config = dict(
    n_experts=16,
    activation='squared_relu',
    moe_layers=[1, 2, 3, 4, 5, 6, 7, 8, 9, 10, 11, 12],
    normalize_top_k=False,
    router_cosine_scale=14.0,
    scale_expert_input=True,
    vocab_size=38025,
    tie_embeddings=False,
    optimizer='ademamix',
    lr=0.000288,
    grad_clip=1.0,
    batch_tokens=[65536, 131072, 262144],
    seq_len=1024,
    dataset='wikipedia_en',
)
Below are experts of layer 10 (counted from 0) of a mixture-of-experts language model. Rows are named router (the router's row for the expert), up (a neuron's input weights, with its number) and show model dimensions 336-447. Each number is 128 + 32 x the weight over its row's rms, rounded and kept within 0 to 255. Numbers have three digits each.
Before each expert's rows: "comes after" lists some tokens at least twice as common just before its tokens as in all text. This comes from a sample of Wikipedia text that the model never trained on. Tokens count by the router's weight.

# expert 6
comes after: " |", ",", ";", " was", " is", "1"
router:111115193122156139175157123129167123151113078137116122112199112143054180139161130114116131148087181160146156189103113053077119123107152070112087078137126125124087063100110124157102166129061090145117136128115158135111093139077195165083125097160141092084137149151140045119092101061132097122055175121076147014102136092097118097104130154103
up0:167166122104097137130064133106100162120181162165081098124175138063135125114140157110171083121142096139104147173083118177100091093101167174133085169141125113106103130155102149132106110109135121144164153097125111083178114141122096133134076152127045126188125129177149137131121178131184121184114126144105140116085143098095112127156168110138
up1:157091121112105175155125179124155154131126130110132121154115137117135123129081136056154102112181153169143114174091100120166139094132070125074196152129138149197164115135156098119106153152120069206140126138135123144150107090084128147125106150144192117110156122117101091101098118097113123203146181119116124129068161130137099132171147121123
up2:147113115154095179099068090154083116173133083175125160140152078125091132180122138120095139094162139146127110102132180122099138067191111077129132140137135115244108130151140063107143096145130140110097125114192123092048118120119103167167195095066102077171169099100147130112119104149130095143048128123170193125168164094093148145098085153143
up3:168118111147243110127111109142157116150111100158083148120090128146091166118129101159136071156173147113159088122159104115122142160079090119119108066177152084100133127164133168093102094107145105155097118165094118125128148174133063130199127126106145126118116157156149131136161104168091188126129097108127092113145136065057149146180147096164
up4:137121135099097178105102147142097148065108164123190122185088104139130146144095093115205093141130113207212155149114102132123169153134099132080166085120131144136099148146092138108150170142099114176039120187149137105153068078158047155120076177054167149129146135165080144103168163108148099117131190147157113096054142130147163189097150153093
up5:126192085138127161188108106123136127099134161103155146136098125136175129116140133118150118121077119200134183156124097095129074199099111125186120149188174123105094122083090111076107122101128128184127179102100117178058117090118110144126071126154147096147083119106119133137083090162141130186087114100152157153131177080118141116131091107119
up6:142120094175150115131172135146135157082180153108096122144107113079163199103123107130092112154149112108194091116161174096156137094160113160081062099114149126136166097097150086100080124136118053114167153039140137167115081148110137167125162153121149176145187121143121153098147054119115080156133166122152164112124096097144154115102093088099
up7:186118116131102110189143095087122093146100146112115106158114115147133088139134150159160164166070147132110074158162132114160117221136151109110164104116174171145104152143143112152157173123143147154144085110149103141125191104142135161116140118093036142159185180131171106147123086118173092101085096140124110142085149083175157080073085107119
up8:173121111137118138155138133117115151121130092157066138144119100132140082107167159137100098144163111139155170138121135146124105128083102141160112120148144114168130070141117182105102158134090161113102111085105126194144105111123080091180101153147134173118081174140110098163112120111103144142196100107125122127159132132119122117099152145145
up9:128091103129145161118073094220105100131140137081054151148187159106192159108117084089083124111106151127078114133111142132113139126199157104098157085170121119102069124139108090160105117153138097166091161091179157121129151200121136148117124080111087143148121161117109114138164160161154140124106106140166107078089167107137122090120117103093
up10:164132152198093103117085132166157172172105112136163130166060159096080139166126182178148136126083121125182151156124082114095116212118114129124133128110106159124109135154098114172095126146095143145078129115205139116176109159165122117140130123113107130175107211195096191120165125106147127136133101100134077088078173129126159100203095152089
up11:124139119160129151071140071160146129146092146170115105177160140119170130156121101193105106116128121101107125108133156137138111134174096178138187101096120175114110124127145094134104102162133067122170145164149113131103113147119126155074139119091097119165115041152116189120167079092153100103152118089114160113141191167103156157090186107165
up12:060104106111155100111124112093138117160085139106131158189119188128087120124172137172152128113127129170114067133195135124105104123115111141099115149126084152113154095127112097085112123111131122128169107098131081090133116156105120172138103137119128153198138140094097146147149067097166064108152133102124132129101143185129086130133106128066
up13:130182121139176181164136110139088157149120120117155099090125087128082160178100127156162169115096140191101137163126070116153144082087065112071144144098122139111115103147129145156074155099103113129080153152125076174140107142163129120159080241132176116151168155173096104087083120059107140200132186138143131144136155077144085109048091130071
up14:110177127120088120125123168113154075127127173157165175121132138063125140130141192116151093145129117106157145210187127120099081108065079061179135047134121157162144170169105116148157091149139160138124110116144139058084105105063137115121064169088126105100096152135174124181104130141099175135162093141106137109093187153068100114129162066173
up15:118113079123148160058152090068070115178135151103075096217090154094133093124121145142167157116133091070140090134147186141135147075093147120143069052076153131121120130161102121190174082124101168102098092042142152105102139149129091130170189160121129160099161118158101183108178162166110091157124113145120123148095120093129163135194172102062
up16:117093125115118169176111132133080074146142157091101156129150096057118137126087098123081114126183132150119098095140126144119117111120160077101122106127138111098111097111159111164138125171134138181081148098115127092076145154074136158087118115111133142119136170109161153078146208195133119168098133151136191155121126127139141094144104097172
up17:184164129156135151125107112107138107080131121110102151134099093169135115155117149108162145092064111151111150119185109105138166161157146143153099120118163113172109149134064047070134102113139137122128090157119114129060123156125155109159144111149129107136129110153139119124083113083099158190095153121104125096125088165137141125081142095084
up18:144179096143113142116084103106112147126140124108152154120173145103154083152160094100150163112128121127143116117090115141116164114121158121108131140161167109118088092161042063176146116071142151138119075047108113145125128109104137087090153134101117103190151150099098114119089106127097105175127180137106180115046146131105091203163058093128
up19:110108065170118113163163070171153135202142122123183113147167191172065132168168113159116101133143133166096131116167168137153131072133126195116121113154159185171067080084119075095118075146149137170139115143118148127184144097134121148116123150162130123213125116130130125171143135123079071143150098079195157140148168088146120143162120102117
up20:122132117113087113110112174139152228162165151125160146062139132040127068145131137110116051050116133148166115072123163137124116113156108068147117143079128139120092174186094211130226146154175144130083089157141119135109182118128126140088174125077097140127092143088158201083090099133154072110114125118129169145161194099046177152139108169187
up21:102143108184126088070109074154135150121148176116082137091132141194127096125098156117160101100130180218089151104137176119106090093198168135145131133131160146161124091140173119118136158139165119155124121083093112141131114053141151164145091089139122099086163218114147103121114098158203125124135165113145189060116189052099108131121038103084
up22:108119152209109164137160069194142138127137084079133169105123132097142138085141167089125135094163110080098173087201185117121055089086112152122119101041174133136094144092123187119144144088130104132121135149152137130128141051186169186090121103104106097165123197160136102107139145084079115110151139102108122102096138120121156093152151157150
up23:115071126149110135154127127117136130118081145111147128110162163140088116141139118113099156041088144120109117117157124110105081138077076172113121158118110176161054118139098133118155110119136097154166166183075099068103118087187138124078123144108105149187135131126071127126182138116144140152107103136197107137128067178099155110028101136112
up24:107164110138134130112161077113107158073165194041077123181144176170112044087148102147145147168130120117145130121137161101144140210112147119191159043115143127128147150142123131116121075113146142127120107068151123160099101123139093118158144123133155131152159122161135108107213141087122094140116116136136169121136107125151130135078152108141
up25:149148094167112131153106139110128101135149124161157148155158124117070134127085111129181045125053129111156149168150151141127144157106178104091125184128172086174058077133136094144117143211118098167151172126119078156126143128132161100074118174165192172151132127089127163116124096164108127081116180112179085147095143063130133157143189035115
up26:137138116167108141103145150121144135122090122051132100094103200132067116115103099148116126126080120103142142112138110155154100116147144154061154147116161116134054175133164083062097158115151161177105120161138120088154097111199158099119088139149144131156074127164159125107159156132096107176111120138165149149136109173102134123206114147183
up27:141114042130114128140124109142095121115153102151052148118062169116138145133151135138129079105061121193145102113143134192162109137146089097105105165164118144149094187140147093158089119057175092150115121128170152134147113102085162178160106102112132095132160164187159094085163153162132104152136121114227187099112108104127188149106138127115
up28:157108078137094103160129138135151157115131097159132105147133113108097163135134132125187099136137121168198119036138087090086090105133106156161101147152153141121096164202159124103021116059134122180101129107083124121094138104138118112163209148131114118182105141127102146107123170114118153097178169080106113142120193170126197174154129141175
up29:097171167113155144131058146093105163168119195104216100188141111078171091099131138129178117163142084084127134138123144124123121150113114150150175079099136089135132140115061118134181035064159154112152148168170099190139094149151102108179107127123126181147135120138117114160082140189135145088106112094143162103144142131157192112115089126102
up30:132149137139120109117120224124113142138117120113090172136167104090180128095117180112133093148114168110132142182154153139070079138158113150148122144144109155144131095139117086167141100090117146099125107046107138147103136115054153127094068149124116118089164142087106063086146117067167123102128051103128110110124103137101088139105149131163
up31:096102127160140141156140157090085102143140116099106137093124168069165125078087136141127175095126102117078115108134096130151108095126150156126135090116108134096143133179058210101130152196074146183065081126123148136116135139114091194126138115128145117119115146157138090147143092171103028142097079117195155179115159135168145141169121146097
up32:099139097146087164166097123082143126108115136147133093111120133145156171153093122127097149092119147103116094209120070149180102108152141156099169133156118131170142172180147110094148093122222179141049107102115164060164100156126100048085101142089154088126171134153141145093194075120093112156096114129107171189125129149109196101144074085096
up33:128143126143144154117064138155066172124124069121122142127145121097121163172123114149168165117164135122057112132138135138156156108134147127130073127121136102120098176171094118128063114155163142196131171087109099124135130140116105073165114144102120127159183117162119020110105065106150093107113112135104181141176095146105156104136109105124
up34:085204131130084124072130158150159099130116137115126171095166128185166135151105193111159114147103136103109132188113119124189144128147099150102111091103119138147090104174112132090204132136113157174137061120167095102177178078104178123182079135161115152108104090145127117080130165158146144122092128132119198126095101090115131115131109148121
up35:113114146134128160150113110155130145157166120060122113125128120059119098143070119174134111096082149124136123168144158131135098141081076090115183081144132182139142163143118187113094144108145140147148176059117080053045145199057181168163092110169137146154142175121152128137142145108117087160168069141143167205168139152142117115122174122125
up36:061110117115125100110113097101078150157151152075094061148109152068174119121143130132103080113141162146202165144128189126110159122127080088173138109083126106172115125107103106161149084094173087189129152125174169095126116103104085186128157147125107148143200126175137133136102153111119050124083131088150168190191111150096157131063140111107
up37:105095146120143219104116156125140099105156131177119189145109162079105101143130071115181095126124137152157158135105140145113145122123109085040148152131134131143090094118066105165178154150123106196078101132091133092089123104147165169110042122090173117111108172151111126142109173127134081138129161142116098108055238110174124119083138119064
up38:115120111122126122131167088108102121157124165076136101111110119089127162183111139093128134137173117064105095086142135120184152105117073105133144117099081126190095158131138146174135166071219107125131103046117095122153110144112067138152135134184150139134122091113171143097147125142141104157225170116142172195149136118149168142148142103172
up39:099130139109069120102128106144097099112076060069090131113152107074131098060105151075143131106155126154148124092194214157104110112134162130146087052117100147170132108117141163101107105117161099147111206129121070125123173125128103128105123124067129132095164149204171123099130103060141116115083139167097105089119155132107161159125159145146
up40:136088101121100155151129094089074116183168165085148163143123126079164132157110171113162113047122180189102083089115131138123109113081136088107193103128158138146135131174102123158113168084124141193145142067126078136163100080157146126132126136153148195172156144082142126085104157118129151091126154146122145153101098119165143113156149083085
up41:157121096119113101159121117143132143124118161106152132161177138133105102133080098146168174137145152181132103170155127108137139078112090140101120138115129066179059144104142149149118084095161120160120136142121045118141154190173116191088138102155090160166122148104143128165126142161124160121113079121210107112135158101098102079100041142072
up42:150120127190090158139142146089162170180175137107173164108148199130177084139054139160130153131166074194148138126170109118156112165107073171107158092134135128134135145150110200140143148134128098169128163140080061121163139149173164100143152120101128153184111138167098151173125124153096113144134060123082030096084102136087101106132120136098
up43:129100134134170130161129104139172100079127094111129126201121149081123138061155084192097160121164138100105097100177140181191119186093097125064091114087141169195122142142119117177130158149166080148147167138108150200155134133092058097135072105125081132129152145119118105128094088163150122156099087117109137110084127083111143130125121105095
up44:120131130155084158100141139105156156175137054091129151140134114092102137119089126121174150091108144097148146154135159197130127104141106095104089104129114130141169068116111120152080053101106126127147154091137117142097133116109107156122121111164180143158181130086123102111135116109099082186154107130111101144161187087117121117126192156141
up45:156136070123121115099105187115090151092171106137161120125075156082121148159138110071167165109183156111125128106100133155155135155150104125189085181178139145161099164152089128165140114143138109141171117144161110139133133096107082093068144169096101130101150098122155121167115154138120124180104141122125171141122117088120136153107178156141
up46:123121095157174148132135103129172157164142121128120140170154112154130019169135173137155119098101129087131140109166129144125117200138109140148110123049205156171095119091132111102136124112126182137143122129107111138098157123120095198112124055142148109168115130107147134145124086093158105178128113065137107108108168050144154128046115155104
up47:140162167161132103124117134092078154083175115111194092183181052090087199093066214094137124115154135107110164114139124147150095149129176114158111075099143159108148115183095142121104090154153135109140138117193165187065105112137112135103118103110070130163114150152118109126124113091062096166099170068119100104106175126132142109187106121158
up48:112118107110123125140090100105111173093161136121141098105138103177137094140155146156129143121151157100149105107160115097186036071111103115080136094095103039143133132118107113132095126155187091135167079142124166157131123138065090120087114117080123102162178140089119162122121077135193109124162127038127126117080117153047104134096149168112
up49:126155090109117081171134151100078120141122168165132186159118118126075093092124161136085091108141129074150063050119111109130132127140133136176141119152151084125087110117127123119113130094137082150124151098138153115138099150123168131150152169140109085136173111109122117128123100127066163159184129118132132191158101068134140148083136121069
up50:167136133161123166180127149068112085136120103086131122109121117070121130084106131127140105058093122110158113121144157139175136104126155109133118088134106124089123152151111130181126181146105075077104099129161126118088130098140084190107153104118150096101115113073089118191101153151101079131095130118167153087207194153136117165134139180170
up51:142184073115096129144118103154101135085109140120111116105104157127112113094157150124117151124142099141136187109146155162196085106082118120128135127101138098136073205162141148091173127097135155151163103133098113117103158100105155127103137161083215099147148146131170096152155144177119115150096115076115151157161126160119127063152127101100
up52:098155135152133145141089092112070111129112128071181095141119162121122149106140151123107142085100126172159128086120099123181106075141135118155089138148118152160169149112071125114123110100157151195124112117140137117163129151098110064162129173157193153112143099116152098096107096105069143084103098102113172182229130053159134131154116124069
up53:129156083151129111115091196145130089124132093124163078145141140097113132106088111102176078124184117079115145103116078083113115133070147139081188106114112185083123158111158125078115105106123090171106087145079087163072130078166105183150135115170163091126092120159107149103189063123153085085163133103159174135108165091083107112098090116181
up54:123128121133083100146096110104137087089156160082152082110195111110091095108087085075143091117084136129119121123143123109097119164144138149151169089130187153178094199198119091112153092083099124156071126127109055101057118107141133133164158131155103174119156212188097114154129134084121099080148149129098139191160118079143127039130110103144
up55:095136130112159168136119096102185072138119120126098116138061145143126176133133100044142175125108110124153101145178127091159137186107185217167095057134128168168078144163102100160118139080130111160080212100119105114069109111154138154116120120199086145135178174181089171094104106120143124177093112102138121100179163123143123102112128122162
up56:083141097151129126180121164085113077153064115132102127134095138102152107102093164077114070096070118083163093090114126122160117136165099138126124143154148084070074100103111162098172170152103095147068076141083105099131152089158103162122143125164172157049118164075190169153094098137088152148105107136152076127109160123108133151139083107136
up57:107120088117103102142111167111154128060104107124139144081134144118073117138102100132178137150164091134097162148103126106173116122035136093130110167087128148121138107181086191135178163195173122117096178158107144097145135095140156143111125157152093128130152148086152162139113176124133129142173173128135112136105179106133158140120135126126
up58:119170089126159186096094107150113085135117166130102075125132141073144123104108149149137112154162088057154112154093108134137177088139072127075134142166110200072137132132137127063175143058156163148115115128201125136145118067104161137131092131129184135146168110135123105111194170134081095123098127170113127170079110174131131132103105133082
up59:098108149093167150094159117116139091116094112073080096097153156116141159184158157160113071148113137138151047126166168123102141171171117175151087123087131111172081131155081074119157135187096179134141182091076162089116127120153126103065117153084147141163186153185119133181105117105179100157095050116167090100126125156118161184118108087194
up60:100151166101100126176141148111148157100113110154076134127145123129145148121129131106134147147163168152071080102091153122087180121172092129158155147145171114171119106191147068141169153142131125132137127160165100139104073090115126102113146100110122113096103061136104108121126122137154150118073163131119162142157154139164172104089148090168
up61:084094098141102111150118089141140072123086084075149059156067099136110134097122084158124095144149179115104145156118154173165074136084127138155110113110102157104101160209096141190114105166132130143136134113128142156118116129081073151140140159163219101137119134128186149133132113112181098120099098133121158143114187058085173077161063121098
up62:167119115139114145157160170193139218144155123112138087097137099129155129129177217105178128111170190153109089133119142176168089122081108136099135112154074171116108152177086115107127151096183134130129134141121095112116118095135172141116114138174027105134129135197162089100074093148127139143084149080116088151169180135208138104135113082128
up63:111141151103093104135146102091166092120194137106112117158174200106163097134109195094153131141168154134103081165199198118131103139155105184053143101093138062132121138119141091087180141164152208179141098115213134132147131061135158123153124125138130148091121108132111139147156128155197120104087130116126138152113128110145094129099112125144
up64:105142119082105192143116118156116120115148136134112183137148126081072153096150126097111118123081139154086065130113120178106069173151137073085146111129181125105100140154126142082176122132102113120071150142159159131105117190113091144124090129051122136118129123162117121063143069180184115131149138108151154063111098190097137119130140120054
up65:134132135123132067162144174144082129106175121147206113128079114062157108093121123168111104107130166119138109097152192136167134129145182149154074143089111095084135119140092096108101190164132129117127174069152134145102091172091082100110116137110062153071181124135181085154126136103055101128168134103122110138126189092141150134182120121139
up66:132180137138146106116138108087165172114120177117109122102098156125126141132150154141144152069139118169119107083141138144209116188144148163185123108144146098094152138217086189148204175116134056122097118069118157127141114139160154114150145113122118120139153087115069055094116088132128063175126123119117176115111161088117132162102191110114
up67:152140142127119190112118182141118093071183155073109118126114113139128124113079104141228105159122131167172121111152098114126164130131072106154135106139110026192121151148124142130117117096182124085168122147128090113098112200074153079115126122078162110093144142168179116142119123159143080162106159117183171119128163079132121110086135200066
up68:143094152119111132137148073159110117125104131144059100098146170116170191133092147105085160155079154157110142127098143133111091146160107124163179113108137136152125181170135140126105102111133081177065158161094131148142154136150106152176148119112155139156156040073184142116145147157197123125098119131138172097152168087148156104146158140129
up69:145140156189139156098085072124127123103112179162067136198135178088153134138113154127133094186043114151156102176114099126136078139138130136116094148123137082155121169166109132064111079094181101196149184059136127146127147124191123167183117180047111125090066180117107178118135086133170137117083138078152108106129136148142147157134200122129
up70:160100144168103124111142124082111142099096138130126130227131128103114133047137147070110107129097160080109121146119124115121162141139123110137114114063175128143111110159132128150102137115122131126129191099141141142138171158196098130142110105152080158218174088122158140115095134100083062145131108125129152124087112122119109109155172134112
up71:164094140159147105142100167129129170115124118162147118132146105101108159149084087073099088098178174106110110139114157114195093147154103121111125074159148151199097079103108127207123154195151126154107195191069093144172146181109091131120121152093117129133102170170179128131130086109100152188141153145137044119121124106114118126177090141162
up72:104179054103089122167092090113144166106137122093129051071092121152140121124078113136177145141144131121149097102171154115096073162117138146128120094086193075104094133136116081140246185155187140126170110086174143141133113146134155164164154146123024090139135186149096156115145143184140111147114101050099149109083074078104094160083057144155
up73:084134122160149120139112107123222077106151108152090160163103146121143150088177155143118116116123152120110125212195192137136077141128149134151082138096136149134065076216090126095126114114093112142173143133122138125095182200116106088165135172134112080128137192119161124147077129112150082190125080127100137097107152117061167094095144115130
up74:130088124074121162148119125158118130170114117164146150202184072163132104099157118081123143078109113149181157123098096138170107155057158151120120138088130138173075095164114102128162142169102151133157115159113108134120159145115048088111120163096170114151132163130097179120165121120139111178144121127084073114119136067160166140183153125084
up75:111134083134087143096100118118108135183175104160129109143164120164117062117070092165148131057159108101120152113116126160099163140105137177113120090153109155131141129122118138102143091172161219133074138165113087150072116068104112162143190127087170177128126108109128122164165138100174092152080087100145160148150117174143191089113099109110
up76:114079122172137151150110134156120136151140060059140142088158097076103061136108101088117107120104141170149123160147108098128139158061114152117099083157186185100115139106099109145094115111142173165089184130158104111052130129091145140171113098144095136135102175079107102141153142093114082140145108107130132210162183132156126145103151120120
up77:142152109132071113098114146099172076183152123067148175091143156147170058092085136104146141136161087145182122137160123080109104193152128143138101059084133091190087146113067099080115158087166124108150158129104128134099157143112083103174120125128099147136154069175134158119112136095149142108160081109136136100117151131131141155144145163117
up78:106085066111182116121107149101133099138142150094153141161162116127111085165076091111137136147096124143164117143075125092188120062149166154120069140125142123084106097141093099206173094113139141133142163077054080196075184134114137155142059107159148144155161105156084118112105118099156113211148154113137150170164129139146131157189070105104
up79:098148128124087115071163104126117082112154133145132129122087114116072122174154185129099122067117120141098133053118125147137107129095178126212173113113135138096136131134071137054154130129181120162114186068141152138147125110076141145158101148177080140100167077087132141165099115116136125133101120125139168076137185084126160139152107133133
up80:075116140156171091116129133121040162131086114128110101187088226113088114110073131144134066106085136123145128079146031054148089164116144117168124090125116158156112182162148152109085098127111092144073114151111093120084128158120065192134154146144183101174112102155142131116195090105112085134100116098138166090106191103119103089157120103077
up81:142099153122140127124150134121114159130126192125126146084106112100188064160109098047138151135132103043130079117184077119161137113105118122126149185118174160137154123195073088088151076149139138149136152142180112170118103150089090098098118146142084136136147073070141100051162173150182134218166148103136180125147151168181173134155160143201
up82:123103134126099109117135100063116101145179067091066108138046153083123110092142094077128147119149101150196158135133109089115118186138158165129146102120131153166060107180066152189105140093165083130109144130091114117130097090055095174106164115170110117151137059164125117125111121133134149143142116129115166072109148153106134102153114117115
up83:138102141102106159123154170094166157174147097097133100097133152153103135130059167115157059108077095178136079179158204128140164130105132092140110131153117133157097124153119171141163098179129134126125177094140123109141119137120165119139080098140093144108117124104111147082141128187111104126131148145153186111131079120143101112153129111161
up84:132083150151164148097112111125128117180146136094123110112165144169189095086157107096116127136095155151110106180120108141101150138109131136127105099153128156082115104127116159140149152086149168204067145177207101094146066092096124114181144111160147100120126097111124136112104178111118161144079153073139101125117191167166084151136094160144
up85:179121104160140139091125155075085142092136121139145132184137162175174110097157099109130121109138132102132111103145119092134123128118073117186175147131161095152131098094143148097101176105128122185121119151138132177166117144136111173140212106108130129102130107123107128137138074181092110148063111115133119135132064067112077122108128118125
up86:166125092129075065115155110132095129189136064172058167143146107157195081179132139144142079133109153120146151159156175073114081153129186150117111104120132153128136177124161102089137111139116133088081141044118122120094102159209137127130090133086099091121055171116093164147119088098122141130093111076163112174138103085123175119154156106064
up87:108135134123119126158153131063105146140103161146110142117138142120117128149167154106142156150103112066123191131132111134104124149164091077140064081070165091138034110199130125107094128064126142112082113091108132134135125148156181119170177165112167100128101185164089183112084084122096130092124109108141153150096135124106113125187152093094
up88:122131094161112100127118183101117147112135144131133093101112072118150146111123118118131115149088139133115117149145129154100158110068137123109076156169127117138100111149120128135123132084088086168091174095116108051130151181155127158047085101191148100078137189073098100061107165042110139134141147143135075203182148156018115127075106151131
up89:175131096160118115147143072146153198124160130096096165098174093132076122183079112129145104112115147147115145134140148159136122123108115110117145085149180114137106153170090175158109126130112138172153121173131092180116151112131150089138152139081093151111135162051160131139182188108152115108199160156134163153136116185114139090178131082099
up90:150125131158143201138138144064121159076143064112092123131140126133136132104095100147135170139164119078167143089160117167133116106112060175100111118146137099176088212167120103106120113106143110163146092145085078128123120230149073114114172117153156168226138094183150099137087103121116117108054070137150112136187152083107101098105114144086
up91:212209125114130181101094126141094150100078177159038122188134166141110132127134130194094123162135213134087213143138097147156161172115093111052103084112122162205081105139046145155084090125126148163135081089223110128093208191162143095131139106144116107059150171065055107201145166174138109121133116123125131151090058148088160085121138099090
up92:103140134165132137112088142107127146180103191120158079159146189103115158071106146088114109187138135107146134142135172128106124107117122117118084148107148088176123125099098110075105120089154134154143091127160054148140164132145111107122102146113104169149125127109117110146120100104129068097072098128127140116127112112123156104083126043132
up93:120124097136153093103130067084097157168117137056126148145068100109123131162091082092103080166113116133153170155162155099117141140129101118066127074134119168091095139150139137141178158060140160096129153158086146194116108077152137220165126167154144164197201118122103144106121142075118127153137116134156149157230158151149141155046146184169
up94:133113121162062141119119102061131111099161132129141061095096130182147133078157143136148136071178149113228142157142142087161167148169116136131147163107167088178119141120129156130125157097168132144089060167174135131149126093123100206166183126101141179140177116101093219115129119108185077080086136098162178152105144133136116146125129143180
up95:137104109164107125092085100168165126150113107104104141138128051016054107141081099170118147099132158203118044091112177155118095112101049149075095086128147135121136142152128139104137075163159107158112137098122115114107113103150140106126116134133103133124125132074144092157079175086104069125136090117099113084122133111113161097126177157160
up96:130119131126122119144084154116123153161128093103134153126118183088132161130135123082189071098114137154171127063115162086131092128090114103170135112163184113168088121153087199148095153101149112204106097089109077093091169149093136162117147157155197100118058175116137108099082117150107117117137134121174178152115153090100146119136172092126
up97:113146130131117143136079180098143134063125139147052136118169101132118172141137088122105156137119099128148198203154144177082161108123133129038102120154148111097059139144149075150147083066155118130154145095086098095148143051090166136089141069142133110135190163146117126166124084156127156172083137141113125193137140176116142113153066076123
up98:213124145208123150086110169124135180135134182099100111138146160152149143089117084160116107095152178097127120109133156121182121106140169127132128100164173147149143144126136109143079118223138171126129062031126169172158155135094152133106159122136080159090129137164192099102186122116119172163119091128157150097148138134126099135125148119111
up99:120140148107132175067159101124140156127110180108113106120114085138118118165135208095155152145122141076139093185114125090131097099087102028084122199124125177172104148126071121138138120145128143169101127119104104118139122135150176104133126155173147121142149081124139181146064124123128130187130135110151208164093098098149125100164131121105
up100:124152097170127151146137118088162088120111115147175092089163092078126121110151122170136124184097113061067118105129156154121149110113097077104091170127127124123113122177121093147102187125160084154144164127133125127097130026122100126142189125109085148118120160149132140100126090083176116188135138136128097069104155139081161078101139152131
up101:089147087169141162148133174192135121170143126091072092196151122116150148065137151126105119143108140085114106144111189110129124145139144105176063135082123159125093111115109111132148137111112130167085151121131100116121166165158144125081097108122181118145087156096114137120166076080109178147116109134140080174059166132137180185143110080100
up102:132131142123108107125131091067095141121141134180094127164151113075140186117106129153104149141110133089109140157140164138137114186103130124183073085084175104114100152205081076158170166138139177114063188079152155045085110078156141113137151153097055142168110135143169162079112200126169122115129192101137155094153138154130142082151120105065
up103:122179141128119143086138121082138124107144158082148149147189150161110130097128169112194127160121110114104119125116131162076175199111141127132119108132134151142159159175129106118126125162144163139099162117132075119142164117095151089147115130144118209094135169154155149153101006075160076122112112184100119144129197113112142170101082048146
up104:092118012109137150155061120168058128098146093106166085060128100157137179191075088099186125088138093172091048165115086095151174128105172098146164177079102126142147132127128109137131135097116122132152107112101125128136106085132145159160128143135127080159134086159136177074112121152207095114098114128155125129125147130147128168096103134090
up105:146122109152173157098118064065119096095109222103102113203106120104126137115175113124111108112149097141106096151162180082140129175111146126088114146129152110185131106126120091096118181151103168122166116043166159117083082100157125140139163116036118158074179139137125199121148140174134152136097111091125130140138129129151193157100116142119
up106:132134124130159101158124127090106227137151109113134106156168090154110074107162199124133123157115142131172123179194126103076123102144184151085178122083157157135105107197104126084126076122127083126109096096117135126126105200076133120157116148144075153168148129191112119135118133079182092159104102141188130121168155193152158145171146165093
up107:134140145182144108128106151079140137139106094108124120168185116115078183070080177180118162163086128190169151149138147156125058150104101076156106085157120132114121107140091160162131141115152059198151128125116061176141151091174134114190112168117174139109158143129143114098151152133159156180056110114132088121129150098106138132146177110155
up108:104090109112159133108157164102114128145163156093033146174124114149144162085132159136147132069147104105107136113117136072160088100090106117106109120124134159139119125187146155147142057097140152142121112174121163057156122160148119153131144098114158115171148087142100171082193075132073068187071082140123155141150099146085190057136106166123
up109:141181102120104137115085114071131113160123187141151143123062112149128110165099149085098135074141153137090164113167167114135065077130142080126161133146160152119168131156161087152104090103130134151117135073107162141131142160092165107122115195077135182135180142114155159146213103115121147174072071127114108163155130154067119143161137135179
up110:116150115114108128118124138192145140129093146179031133112104163064130142185161119116117156158158096082150180114206119070115120167099158102135168133078165048113094195117041099095159102142124154137052193115143142089112099154156128163150140122127105099118095197073145176131119153187071111111109083078170193103109086176128090148168117123153
up111:099122131157100091154109127114095137145172153156085124117161155198077113173084180190080123123196168147100117136162146138159086157174112129140089117133087118151131121096097168128063134210164130149124167093149133138132128153161144095125124145130157116190114149085159121135110173118132151189100130141115157128209148130134114156135140092177
up112:126139095125141111102106111137077140151104123121051119131049104121100086110173158097164122132121124122140162153135150187148174146116125164162132165175131127143111083128073155137126162168103110134168090111181081136117146101135083106098180126084121101149122152113156136099105168068113198146114131133113166132130090121095112127140143087103
up113:120124103212145109115116139149135129172113079100097153180111138097098171090115167119188115145104142166143129136109150098114138107121069115103099071124163141110133155130095101148134098091131091148150163107125039133137163126164103153143108112156121170182166131147050124100118163098090021178147051125156181105115151147089128114149182150121
up114:125116141135089095123096141148082134047152136125176113100093144057098073100121120130112129144217096104126145110147098140129085173165170101183109102112152094113099143191104175083159186073205162205109141183100097158059193125171127087125135155084126123105111138164098135160141120089149075068114050096121220125120144110104137123108136159124
up115:131145085157136154111111127181081136040130103123187093106076143146076136149163082148182166077169101151162112145067140172171046154147182085165104117078186141171067140111120069118114205147166164141157089106166141137142124071095132106106147096108111156099133124155085134146120184136103092108116133099136169065138120131169146146163112092091
up116:153093111143116126101110102091093144118168066111168163147045116151129155162107177130108167082124139183197071092109091103171111130144105097104103078164157165176135151133133100156135160108122185194126071120124126111174141101143114109218144146130143079099126140158115095099104114144084148169100111134074100073095123133112099135086121090078
up117:116141131132104127141089135150082129065142210092062115129168099121172172079092182160137166093088121121145140115104152108119101098150150092086089159112146121139080154168141122089106044152152097083153143082157162130158163150144123148185104160142107186132142103015141143164121229121104056135096133111131117092131146095130116085151143128138
up118:138140135171180175140153137134146141165153140179090106094072121102053104131123120092148090090111138156134118167174126117138121102132128106141104113097160197108131115116070121108116147195152122169027183076087132147072115158159129165156125167153081117134139164128135082080090170110181110141159147129109139094141119092176097119152154075117
up119:059139140193129137108107145081173126097118138021162090154148178098118074099106077181181073136084155149132082130108121105126165135167129105137182052111195113119127140186100160146199170171168132201126150115211095115126143108099119107121100154123116152133118189094146115138132163093134121116119119129112207170172177143164188149111139181165
up120:155135163137164174129093148121185179113139088176117140112172125145090127089147117066095152102159117126156205099191119120080118129059082150137109151145110148152098192165082156067075165120111114114109192112121124163157115135130103142126153114158096118145160140130116161116098094139140118106080038138113153089156148140159174087092106164086